config = dict(
    num_hidden_layers=13,
    experts_per_token=1,
    d_shared_expert=384,
    head_dim=32,
    norm_eps=1e-06,
    init_std_up=0.0228,
    beta1=0.9,
    weight_decay=0.29,
    z_loss=0.0001,
)
Below are experts of layer 4 (counted from 0) of a mixture-of-experts language model. Rows are named router (the router's row for the expert), up (a neuron's input weights, with its number), down (a neuron's output weights, with its number) and show model dimensions 96-143. Each number is 128 + 24 x the weight over its row's rms, rounded and kept within 0 to 255. Numbers have three digits each.
After each expert's rows: a language model's description of what the expert responds to. This comes from a sample of Wikipedia text that the model never trained on.

# expert 8
router:172159103126169109114136131137099137161145160150090109112104132113169148119133166115126136101171076127126110158108079110086134134153116109145145
up0:095135162178122178123164123163125110135167140101098116141157148083145116141102102126097107124081145107099177180131122108138168105177110096113122
down0:133094126096133138166106147129132150119144085113114100139095145184114105103120158136090090155110125107137100151135135129078087095095157104166136
up1:096160101115099160125130152115128143129126124128101099125105111161129132126118141142152097096104113163137143136134114127080186136170128208111111
down1:148115073145146134147103174121091115111126078170120130115144114097117167164149109135097113128108182109103108153155103142103109107109176113105141
up2:108121087130139128109115158078142156145131125102105131132148105131094117157103131112113122134157162127140108146133110098133143125156183135146115
down2:162098140130133129143105132115083118139116128161143183102125157106143164082135116122105138121132131176128134146155136169127080152117080158115148
up3:082108123134077139146183105096117132138109128139127129141115128141101133137133099142108172156106120126145154117128154103167178092128137160102095
down3:116130119133118153145150089103159164124110152111163108135122076112094148169170091166154110136117105143142154100103153094122126116110162147082098
up4:119124193126098102113153145158099129143137158135127148142089183119150095147125077130134154088131094150103159110176173135144090131108066092144089
down4:122161078126110182118126175138116108100153083123122151116146118128149105159096115092094145160161153089089119183149100093141136111120115117175165
up5:130132112110169090097160195078146161156120147162115110126121140144145139120137146134160124143103118110123145133166087149151134138175120113144125
down5:159158117128134148109108126135107104127140120124113179105130142074142127136145100115111134130123123152089141179151097109154096139137087140135144
Wiki heading markers

# expert 19
router:124109098136110162126119125115138142123120090093162152112141084108095099153104092150122158161125151122112124145101160152188126130108139145100073
up0:126094122119152146071096103127121109162149101138085135140141125095132108125139141118127103102112177105104170109147114108134121074117139066131119
down0:173115110120127098113146086146112099129143159153093116095116082127079165143180166096151134139137115125137117148122102114084075092112154084128105
up1:155147160165137156110133136157129114069139117139120105101176131135145160138169114156119084106115114134166117128120157123126129138142090130173123
down1:096117115131098108116091156139104067159152128123148146142151128089149103121087155128122147121139130098126157152117123095094144151088110153157098
up2:110182138166123127158115157151105118129137188118137159141136157157131113132150100161153124101159110104138139121129135121113130107138133119110102
down2:112131139113125126136124104094138153113127107106121137173134133146150089137141106070149127139100115111119142117158128169146145108113153140140185
up3:092121152094142153141135143108129126114110139184162154120160138117113171159108131131176115102143165141121107148149119114125172133123165125124140
down3:066132143131173113121159159132156138124129132127129130133101167123104148115194110096135166111119108140128135196146132092149122175139126147141122
up4:098140170128152132154141189120153130100129156115117084165130113127148165172101113128164142093124174100129077140151137126093128125120157069106132
down4:098164120134172109107164128119143128123113136110123125142114153122136127109150149096148153132155071139118139149140155100148163133107093151135149
up5:155097098151077101132127118128122120102132156107094102147111117112143185147177132164096153115179107115144152130123144123168154129135137186120116
down5:105128124117118140115113177118096107162140137131120157166142118109136151114115131140150105129118143130111112109085152113095140151105085114129118
Starts after headings

# expert 0
router:124137135097127126093162124171098114133116140152171143152128092155121164136115103153121110160099118114131111098141158173113118104138158092130103
up0:142108115148111109116104161135141135150075083116163166152129117143158122096127122118114096118170106134134160104132102154112173128093075118125085
down0:113133159150090116141120134143148123130120101127152135137138151087126120137159098159107170117127135160117132135132137116181130149168118107145116
up1:171129114174108151174129127141113108150104092098130159180091100133072139138130121143131117114122132104117150108107157151108100092110106102109130
down1:141150125153152115120081147104127147111186105126140146097173122100135160122162120116127153165116131138120142095131091132163124119140124123120124
up2:107140129138126153132119168114160102100143112112161174169118099133171124109134150081146154130090124113146079144145131132115144118119163103148114
down2:139180160126162108151139100122098117100124138154128179101102164187138101179120112123112076061117139172113117094123149158139120143103125148099158
up3:115118110130090144105144124129113168130140114104135138151142114121131106158156138103177179142104135093121146143144157116133149099104146120110121
down3:153160143154152127144123090082133159102131117147139142162134156154112173113144111125124095142126146206139073182108117073135140167146165152139137
up4:096127117101154142136122156110129093123150079129105115160119135169140140099128141115076126106108117151152154112148131096131178126125121109138150
down4:160091124138124093128149117153120136153155169112084138094174142128148099144095118139118142108146151145136119115099117171132114162113153121123121
up5:122126140126152135152133118119113110150106159139113131140157114130075134126056131151132141134108085141104115096173174139095090119112107117152137
down5:091108097143122140106147149164148126124178117106163101178142109179139139111164115111130155112149113137180141145099130084158128114160127149152121
Mid-word fragments, infobox fields

# expert 11
router:085094133163117156128142167108112123160131118119126119178109118160106136130148148143145165132116149080118162105171163160104131088165123142126115
up0:172130097155092158152101132116126109151153125123166106211147121134120083144124100162072138103120141117110134128124122111090153121120099113151107
down0:098123146115150156087159159105149106136102132130132162090175173091146116083135120120136163119157148102130161130108094100115087117166195087141106
up1:168112095138104146139123092107159126148158113139155116164094134114126083093112094158130082105122142127142126121133160102144164112094104100138151
down1:119129122132143126112130116148173104118147129114140152076168184120144145098101143075115152159154108090113119119137119093119102141156122106100190
up2:113152161137124125081091123120150121065135148100134144085131105142140145126092116125106112134084141123135158157135068117126156138161106071141137
down2:176110127132099109134082117117089136138115100191107113132119113079124098138127115123165088126141140131122063142116154097154122165123124149147090
up3:073163113138110124148115159109170150125117157067144145040108141108137163129112139096143173149131093137132112114157137126120108123127130158170103
down3:148108098121115135139150129133133136089150102132159103144107100114116079160128098141112114091071166147106119156116133093131108120103119114107171
up4:082143137117110138108159135127160113140147118114125161146160145113128146142090101132121110096151109100102175163142138103150140095174137122145121
down4:133128175156112154120121182145144124077147110116150139071139120141117125183100148140131139092110152132143084107119101151150104157120145118138139
up5:148095127146120130133113123128107104124128118143106091124093137120154115153148116159137159074158157155210119116112125141134092159134091071121148
down5:124167124154076157110172127120131135108109133101130143101163151151154131125133166085140126125164140071125155114111105152147092079179113091137136
Proper-name title words

# expert 20
router:121149114157139097122111168100107150098111106097117093144159144111166112155152166138136120093120106094161118153144110127122117129133114142152145
up0:081092093138123158133114156127136126124161089087088146162181147122142136137130164135123136092099099134135129127144156153171143140158124124115104
down0:152097122114132109145143120157085152118161163135143125106086132141111127105140104151122104172113125132148119170160092129059112135102122113150112
up1:104104151149114119126109138130136146108133132097138134107121131122131171137098127126138131131196120112157123130100109124136133107176146137160106
down1:133131093161160112138148120096138077148144091131118122150150136068095145102131127127134183078134128137107124122129127124135129157101149138094114
up2:130124118126161138148088109115108114106105150162100158182130138159118140172150114121127110087131153121141155163115104111151119074109117168112147
down2:089141148108135084147196135139132116103132122092129100104105120118139139082089138152161145150111126122133132106152098120148117141117134087141142
up3:185160124152140155138141083147137122105069150109111093155120131083103147089138104137143152074133095161127160166080122106124160092101097135085111
down3:116127110120072096115157109146086132087137124136135163088130115126133153171107138135139100127157143116135091086147176152186064131154107145137171
up4:093143128127156127177172138114115118139126089138141147081121101135097127119126154117129079117122152140112171119146104097109112114120100118130125
down4:136117169132122171110119139141142145078125115133102126180095121157130173113128139132112128115141094146140113099130154144141121148130152130168142
up5:158119177133130119104162144133112119150130103165075140105127154099124149174108138100097139121142096123146154123124108123137134167092126077171149
down5:126135106137131160137117141123170137088147139106177139136145107134126125089142131115125112100095166136121142139116153121109104106183126158105116
Word-final name suffixes

# expert 6
router:159145152159130116115096117150113114110152156120154132102160091114131075130154117091134102110103117132103124127103100104080104140106124098132121
up0:146116126149102103144135132136136156117104119106128123147076139114133123114113117177125180101131144141095095141141115110140136126127131138146135
down0:105143125107155099135156151166132104107128135137119154070154093139095114153157134115131105075173127109100098123103146123126109163140126121187100
up1:073136106098163134045116120139106146102130117134122148119129112144095109123107167142114093136148138135110150080138154101156109103109160130144109
down1:126135140092145082160101137074188144165101110124096136159083142101111126111135149092165141104121142119120099142150127140153129145127116165083166
up2:144154098111140145132166172162111107130093127169107125113128122167169147109083110174135125127138151133148130103101127146142094102147121116219083
down2:126120162118163135105118136143132148145093154152121171120136129115087109118154163108095129156171132120145128114141137146172148102102132093121140
up3:155164108149166095153129138094094152148142087142158119146103131145150110153104136144115177126136145134088046135131137141114125128109107168157115
down3:157127162113124143082110124190135115135161097154092119109095156114149102114167136168101150128072156139124112138152158159100132155148104104131101
up4:163121121143081099159130136134112154125139129121111115145090154102131101123144110141127122144134123120134160103128112151103126111155126125133063
down4:164113122112134119093124150159160116160137113149096154114148127118147146114128146158121109111110149175133148122128111092132153161120124109105160
up5:124154122149149158100152157127168119137101125178136132111144138160145170140134137125094115130133125124166103081145148123128115129122182150098128
down5:097100141131112088165125125134148144102176163085124078121116149099100102125149188126154166072120175129111113113143154121176168128081094078132093
Numbers after spaces

# expert 21
router:154130125126123139121123149164133135096106085161142086140124143119113116150128159108118128116107151125115143137184150069089136132094147116166111
up0:122085088093076126142150103113132173137136152118129129184106121114125120128097121116128137136125121161092156130101119142129124113134156118096095
down0:147139071125121123146139159201127134118118127135105121159096099107150123142139117148125129096130133082133134109125103130080168145106128133131144
up1:119087136112135140110152151107119106154131127131130123144140142152110089118129151147157149146130120157053122133137094144089135095127135122136152
down1:113164104121124160100127156127163094116135155135115129159108154110146149107114140144101167093127157108154136097156164120132151118134127113111115
up2:130127084156128123134094149114090125137128126163102118154131108147116126140160103179128133070148134139084105125142104150109143081091086153131129
down2:111121177103151115113090112124150112148137156110124107112120115097146137123078112132150137178162116098159150135127136082101097167117118129161134
up3:117098163128119170103124141112157117121120127133117114159117147097090156129132076148148099142132105112110159140156114094105145133153111114093140
down3:098102169104194088099107156154123149145148114154115106090161142111166110113112121101124129133139127123129108149146117122096095144102103148146145
up4:160102140118134131146153108129132127130090091124141160105150104143164138139161131107162110133132099093115193151136118120151136125130122153130131
down4:104154118137129143144183122092121118098134105084098168140126103112124124159124152177124123083100150172175119140100106189089128106189133123101103
up5:119151138125110148124136189132126100131111125108122140089068160137200129158151126172123119179140130132156153115172120126128146092168126139157115
down5:090120138161138058142139102140120167100115122121123119148186121128080109117131106127131145115154121124115090125082131111130099156122127120130163
Nouns after modifiers

# expert 22
router:154130126142135110123107085124158110085160117156100109097157101106093103128172110124106114112106125141095162155109110141103115157098098116108159
up0:115134132120069133116152109138119142139112125143156133166096150127135124152156137129099149146137146125120113104174175104127166115143144093174160
down0:126100112079128112119138156098136126129133139135101135100099108136157126130131124101136173128156126149103133140106137122203117102131121156153129
up1:096107093084095128129126096189110132109110136146151140130087100078112143138103124134161146128137130141135116117098139130101104116120109128130118
down1:132150119146109147151106133116136107092133159127172161094149105132149089089131116083130128107131102148105124144071126103175175150116098137120148
up2:054085145047135121110127135110121150138115129097122151124120165129130136125104127110132134182114158103153179164094141128117107086111135143120103
down2:105146118172132153117128065119121164171096139163129135126130122149121120142083119118121154103152048144149050112111089098091145135138155161140154
up3:143122129138133176121099135141136158072149102128124180175122125160128136126119135136153180120130119113125090156132140114141135155127116145135097
down3:128155147115155104139123079132140100115119165149117115128139092108140162140134149063127095093125160162143152170104121122127097127096110127115168
up4:142165113121131094089128096122117117146143095158125158124115120082122123164113119145127140105148090133114116144096155101147133108096179119188091
down4:151116131117168130098141137105126084096133149129135159132159090159104168147112112131147129125110107116122103150164137118110100146116158180114144
up5:132141132174118127094158110100080131149157141160114126154128097130155124178154099140124076116118116124120092076161119153132105134120112121124120
down5:136127139121128103091134131132103128129137166142139144134099145161151166124096111170142128105126153128113157131145142148095119110137132172147115
Clause-ending punctuation

# expert 30
router:115103153115112100109125141111108092089104117146168090100143143158177161154097108134153121155151116121141133108149138114133076126126133143171124
up0:118120114167150158145139105093134131143161108064123140122112147103145131135139124124107098142101096102129134107157171102111160117176181168138147
down0:096091106146111074127113128120127120144133130132121130072111129112100148109157138160157149102133107129121114161127134148119089142166128160129109
up1:139177123090154127117118158128141104178140146100123106093137166107128156137129138156125081123186106138128111124103138089109145182112088119163158
down1:119052089132078092098137115119100175141109143138132123220128127128091069105094145107159149099139168099112186129122076096115106088146127104145159
up2:150128125118112096100136162152105178091148138103126095153135139091140109122125107130164148108197123124127139118149131078160147170179127089121109
down2:153122139090098102145112117138146137139088131124146127152097125185145128145092139129165153140114142115149179125121097130152123093124127106139090
up3:152142118113109120122146148078118115127155123155136135171118153140119094103137113138134188119087133108125115124179150126142156116136094110137122
down3:082143126114141131161138106123139117120117161130110148086122162115148115099123123168151152106119120140117081160100123166145123141149151129120128
up4:144120099162116087131146130145095152149193121161134126105125162173132103170124153108110106135077127110127103126174157112109137155130096127141124
down4:085130089139151147173124128108098141130138149095084158072126117115139154115130157138115130083108149157091078146120127166139077144131130183132128
up5:140105133130129136152140143145154118160149130115113140127107125138106129145116132124129163149131113122122111189143136088117140182119094129168105
down5:122109095145095099144110117099160137146127120117097146067132166108108133165137135152125128096132135135121133143121128114135111124176141129145125
Suffixes after hyphens or quotes

# expert 7
router:179138125153182137155107120107149125184157153144119123113108148115131125122132121094115102134142097152140120124126115122075116146104133145146166
up0:118147114109146154154128203121160096145172131122098128124114088122164093108106106095123135086151161126129097150131122168125134147133149152141102
down0:101125140106113128159163146100138113103119096108144119122107127099118131149177126128159136145107105128165109149107075142104146118135143136068118
up1:112150140107143174136135175119109165131152098152149093103149130132142168198127118166085154115118109148147110171125097127154136127135156146157137
down1:134098132104144147098113146150120128139107126144135177141104133129124152077137116130108127130153145181114168083169126137155100159133149132159144
up2:112138130143103116150165134122157124107145127156102134111104153105097142097118137157121167134115087121101115103136122138196106129147079128125093
down2:143102121133148146146104139152127116135143134108139100100102124188148119155110121124173122144082135143125157172096142131154143160090123103096173
up3:115127073119095139131136140164136116096158135115142119126103133164090142113141153071170150130153099122133183136107160132117147119135121144145147
down3:139107114119113139131149096179124093148130126072097139111136100148115101159135089104131169107116162113119131169139099123137130102143119109114079
up4:078121119113181168135082121146108131161137134127130109099107142141136164146137086125124133131141111094131094143143158076110127126108140162134088
down4:140093164132115111142100105123115114135107139108129168169132155139157152119107142097116121160132125148144167088130121145116166156118162116135133
up5:104110123112136170122116128118115170167091094150157126075123165163167167173106127144102114138134053132128109115155141135135169110170097108158131
down5:090108118125104116091118147151150130135121140129120142181144144150131129055103124128136146138128151171141198119142092119132094141132100141168118
Name-initial pieces

# expert 12
router:149118150141128090104143127122130112109146109139119116109120131139143148123115170115092128106137160128156086126130126143125078159126086081158112
up0:115108132082133126139106162128121118119104123123114126137095134158128119123085124136133150126106169145155100120062143108120119151153097147174144
down0:092130122121132134165147151147089164180128126120106145105158100160144109167161111123140131150107112091129179091141163145120098149133129098117158
up1:115117131113160128150164115111103165178132141147082115125149180138142159111156134127099135118122118124158112113160146131108125137150101124150161
down1:108151091142112137130102097133128137113119152087139085123141101085162092165162133137142090098098122084093157133137079126128163095130156101160128
up2:108138124136139102145139089143126172135129146106126113150097135125118124133100156166100140179116113121161132116128145142117148152135132153105115
down2:147135112151128105119116100152150119101116168151150161141103153089099110108133125072164151147141122113177135157140114109136139117143153090155101
up3:134103127153143143135186131126158130165108121132122103134135126096162108128120112096148116169140156104146118099113106138134128127133147159124139
down3:125166109135166126124107083125152133087114145125128129115141155134126118059142127149113064129174126121108150164081125117117115117137174119087118
up4:120154136141106164115153159156146127110146132118124144159140108125099112125140142151142136178098127145104161140148138124172133136133174088105128
down4:149122133127127073148136128138119117126174126153080147151103162140139142125097179151152150145173113130125085113126108126142127139102112159150125
up5:116119142098127109140121119084154156144162120137128122123088148168158136133088163127083124084154163132135137095141151121103126141144127101120108
down5:126133116147106153102126116104122082129094132084154124130154097073077118214135086145098087064093157115117118151138112124113120089187172124116134
Inner digits in tables

# expert 15
router:107125156162144131114123096124139108128134161108136149110095084110122169111133081097181114162154134169174116144155065102075127168126174146147099
up0:105108127119128122169103127124137130113163130070153173128147134113107086170086156110123126136116104134134090097114125158133162140143128105138129
down0:121098150179165145155131120136160148152145130121135125116129101123156152137068088100160154095178087110111138150136115091095146153146119108146150
up1:133169107151140138133100127127151136152142170138126122135145173139112138103160125136119098090124109108133156155123120124119116107139119124158163
down1:161145098093124147123107112114124112141135141133195117153135126163100096159129119106112155119109146138106158124125127117078164105129145116158108
up2:154141086131140149131119133144116140114138131157138053125139108151109093160133099107119100105129144135107098134133133119119110118113116136154113
down2:134117109118072091142159119146090137148137146159147148139117105162150134117134127143116103211101096121152158143101123164121135124094112138089114
up3:115118139122106160153114133144115145134123119099151093096154152120137136153106126118124134143103092117116130114150139136140155136148140125153090
down3:151127135143135161151177089127124150164166159133123158128134116111105097129134116078118151115132112155059121158168169085135144128164117111158127
up4:088143127103116175132102103089139149149140132120082162151099125128114115118113125159148168119142133127119136128147149134125151132107140102127134
down4:121135135138168113129100141192116120101119097120131099112134136129119148101119176110066106146116129103150091088134130136130103137141149141164119
up5:152134128113112125126130139161116122126082122091143099131118129132122103165143088163142140123141109118108162132150135111146156122133100134134065
down5:134140131165122113137177081107141153117144135098127143153127126152133118137144174101128132142130098156147133170099110148128105112123125163052171
Conjunctions and copulas

# expert 23
router:133145090118134127130129078108131189141102132120114093119140108111157113159135144085128132074134152131130103102103133129108094137148090109129177
up0:116116146082152140166146130152114146143090143126137122139104118151156101118071098132096130127071166152150160148161119129130127127131092134126132
down0:139095143100131195105095117130144135134105109134143118103105192145143147090110133137113116139124151155108144107141126108112140114119148100095144
up1:117167063144176208117133184129126114130142136132098123149147103178127113124131119137100152129123155106128092112171113126133104139129117122136118
down1:129131154081143152111107122134123102127163100138117133114121150151141122136063141107127190187125118136147134139117178105115161138077141128114079
up2:151098116196142134126118144094117118134147106140088096127123160124125143121108125158072114107138092132146117124158112059132136142179136110155136
down2:147126142110144121098118133133165134095122145059129126116173113114105131162110085089101152100139172103107135130160123170137094098135174093107095
up3:097096171133153141151161189074135119144154104131109172124123131080111140125116134172152152139091159105096144108170146164127111108157119131127123
down3:129147140122121092128123145146138174125093129146112067170110144155152163106133150123134164146193129147149110109137160139173064147098102139121108
up4:140140159113121103085094109127135140140105157118107175131156102147147167163138112135145102103180126113145167108128171161165104138136101088099154
down4:104125143154171134095142142182099098159142119126118110134117134106143120170135141118137131109101152093129131149151125158126110148131134159106144
up5:120128203119159108141128138158133136116132174122162135147128124160098175115088099093099151210141149108164094131129145176097107142099150115158092
down5:121126146142119146115123142137116084150151120132117127144132134106138114141143124096096144103133143110105118143166119115088148142135129128105133
Digits inside numbers

# expert 4
router:137149151135138133129123140164116083137151163127148163085124125110101114107096176135115094160106122113117134128070083142099130157139164101122143
up0:137146185142174157093124141142132143102145160127134115138144127160122112152132120113103101125076147105124091159144125141110125124158122076143102
down0:094128164124108168119144150103163184153106119141137127140096175143115066118123112091117139143176149153106135150122135102124134142108108095127119
up1:103166113137109127113123155133135122116111148136162160123131154160096160126091129148132114147155147125142116136145157170168195108122151174111117
down1:163122153163156127136117125134131098134077130141143118102141107108119096145161115132123147139111126082100189140078132068135111135151094131138122
up2:102099135086138117167173129120095190171146108114129115141120152166145157161122123128118123129139165152200110142131106178115148135151056159104207
down2:154155112112163112116113114129086108124155099149104105092141103095096135091139083142151136086080128126103143145120114095113151128138098130165093
up3:108153115140163137135185111145149135161153112112122172122146124123102159155156133128100128124117150122148089147129144140136164117118130103118145
down3:135143116131178080120094156134138137102167120126111129082158178174132167135139146111123127078133107136175134142134148115105137133116171178117137
up4:100126188142161166117178153102128150103105112155091131119138108102132158153128139112137137154143119118120132145131128092164148117154128121133153
down4:140132075058107121088102125105127111065126153096162126116132080098108092107110185132103095183109156090148122153157139119127169092109189105135132
up5:133107117145150161117130171150099135133127110116117140148117118122134146165117149095128139145082137072171122155129113139138172104154167126129106
down5:159143165145084141164106127135127096125104141178146124123137104127117082135106129096144150136134159093127150122108148115143122117134083135142128
Periods and abbreviation dots

# expert 3
router:126139100118096115191112067122142117130104166083149136110116119112135099103129095129089117105112116129095152152126092117172100130113124125100151
up0:093102147151173110097146138130110129094162150126127117142122145145128112127141094121121125121103132089094140106156122159153105096148123129118133
down0:133145109139142062149097141132083098122112106125137150110152126074095091129130162147159153140131124143088142099148154126154149118190118122102126
up1:116083115153159109045109133102094110142110151109128139123152104122129121132162102129108109143136110145130111115100106152100124097119190119118094
down1:139098140143122113125100149129113146094159126102117129171112105125114094141153148117119159119145124104169108124149096120127105076151147110119147
up2:145090142165105138112103102085109164124168179099131146158157155108133132151126147127143154125176119150174113146092133124130158078155105126120134
down2:138123122108140099140102151161150111123128165141110148124125117155114152163151115100156125114082147131153134143155130144119106130154120141125179
up3:130121090118149114129168129075125173151113096183097086149143128124155130163111159145123122114129186109173132106143104143140151131145137122158149
down3:141131108116135116179131125134110152123151106125112142167141117139076095111131164153113179106160139116089130122138117132167151116134154149124100
up4:124103106142124163098112114176138132154085173073125125160136110098108097143123088099127125139131119081128156132144132130080127094119140085116103
down4:134153130125144131131141166106110112170090108175134153126133081117156170141107128154141121092149154135155147100107163145130111162096122159127159
up5:136153126119131113112135144161179113180122144155134074139112147145137119090122108129133110143156183148108162181107134164176118135118089103101079
down5:139111132128129179103145142124086162100130122123163155147138129112123120116150143160089121078118134131104109093131152128136084132115174129163143
Year digits

# expert 10
router:127119116125141127154140117121138150137092106109147100138120124126148127126146112159086147109073133120148118132150154093120137127123133178117086
up0:135138107130119143142117120127149133124139144080126137158124119165170130128123144158096190132161137109161117150127142120126154154134164164133102
down0:117127120094111124144148118132147122133162125122099130130101119120107066132093104156101135105100086140151134157191120147078130139121099084102143
up1:127111084085086139160122127141143149123097079086101123150114170116154117137153155135129136117124061148157098100147129146130129123143129095134101
down1:116134131146184090119078093162103150099132108124120169150117116107112125094120103162150106133140147091156149115132137152113116133103125116155121
up2:119129136130111173118167113124141123132172107171138121138112150126146107140147111141086166118141141151114085118156143120135107127119052143130111
down2:081155172120105129177090129142130135161133128123082144130136164125116145124126146131162165116116102116135119169113056133096165113122121122089131
up3:086119112166112149159141109107135140124108142118115108139145121152146105102078092156102138156118143135162133152129125141136137101107118137096075
down3:177119145119144123108120143127104153118141112176127084156086118143191086103135144122156081095123147138096123096108123119139129134122122114122150
up4:132120108123126107097118157157116162146134143169123102164108098142105114145147126131108141119155140140112149124104099107178084095123079073148158
down4:135133149178125140139073123150110102100143180100141119131172162109117142130142187165153127147117122108146154139131117150108150110135176128088148
up5:123128131129147115178115108147143149145136112136098168174138166123106121127097131144136111136136121147121125124137130134121139137108111105137126
down5:162112145115172159118082121104128100134081157148173163132128115129129116111098128128178143120114100107104114134114103072111205127132118119149157
Sentence and line starts

# expert 28
router:147136139168148146168133149101151125111148055118157101103137119102106125116138091116138120141139125152117102127131162105162131145122140155157145
up0:107145149129151180153098120118164125134115122109100152094104113137134086123126104133150137150164113081125143134161121114179132094150114169152093
down0:177100125142129147155194104103102096124101112123119129140120100171116141141137156123142125137151139121130101070129170096103105144139153146118141
up1:120079159128101122142121088134141157111161094197168097109119139155110153113141110115139126137095128162186131128107149111083095136121137132134090
down1:134126161143140137117128116118122087122071175102096172144153120102179141169113131135103133145154103113080140124098104151131167132142133158104120
up2:139114141133133154118081135183147120119170116171087101154112122135143128152137103160147106136134130130152121131148090125140102155133082093158100
down2:130108125138111145141143111132097095145091137140148135102152158115118145146106169116121118153121109121173133149147129088101142113144106131090146
up3:123137140119122165109140087141181108117125138099116073142153130099129109128132180138136125154113122075133124141141120121155144130140096122120119
down3:146118143074146137163123132126089145137133107136122112169124158123113142127104159095086108129159139114110112146149137106151115106140143120172135
up4:120130101171150091093125103149122130103134137073168113139160150135133145116118108144141127142151127141062137096125143133115142151153099161108129
down4:135127150132155127126090126129184124129102126147113099176122124100119115140126111133142132102100133151174127136099121134106159151119141107160146
up5:121105105102094079089156105128117108142079125117120136150114127124102118128124100129131182129168140156118132140100122131152112119141107171097132
down5:135127097157135157150142120152155107131146140146126134139141172140111177117154152117108150110121114105113129100150150117088156135172158117150130
Verbs before prepositions

# expert 18
router:137130142100110134150151115162136070103147153162193139136124143147088077163117114102099140150103130131127161162098177119098138103128113126135126
up0:140130181142175106135110155150127145129149176119136100129141121097137113065123190171101145119130106122093123122128102124133133134119159164109117
down0:166152133131152137165151093144113096132126110113134139124122111115109099170144091086108110126089157110146122115139160104084177104094101137102114
up1:116133149119118126138109102114141125167140111075091119157120101110136119137112075123108155169108126146125102131136121175114145156137192158127086
down1:126147164086140087102108163130086136109152142139120092143122130149138154104110106076156153145155139125109142140117135113144098148111140127105171
up2:089118069110109116130107116115158129129148109084101140155140145062106106139089130122145087105090128142127117162136136150142117135148125172104105
down2:120170141108123157124119144172100116128108141081107177089139107129158127108119124108084101136156122129154160130115121095101155149103096087142114
up3:134165099104129121123158134087097138166113109133115133171109170132100115095159141123152134111147180152136136138158128137105109123162128132147120
down3:107127147131118137110087148156150170105123102107156129163117114127137161129137133091082130124123091127111127125100105109140112120153175108151149
up4:188100117158115127102151102124144125131150114111121164145203094116111117152092163094174114106145145100120123168196152109160125096130152120121136
down4:124161121098113159169171125140139106102092093131158096105111152136129101146174151165140126112106137148134118103109140140146136131167084136152148
up5:122170108137098133121134086112127137159104093111096120124092173152140128122100127141097150111186167157122111127084134145135155146126136144144107
down5:124124207112081111139106155155135166109129135107110126073129122117095177082141163112148171177133099116138142077123106114118139177117140110140113
Nouns after articles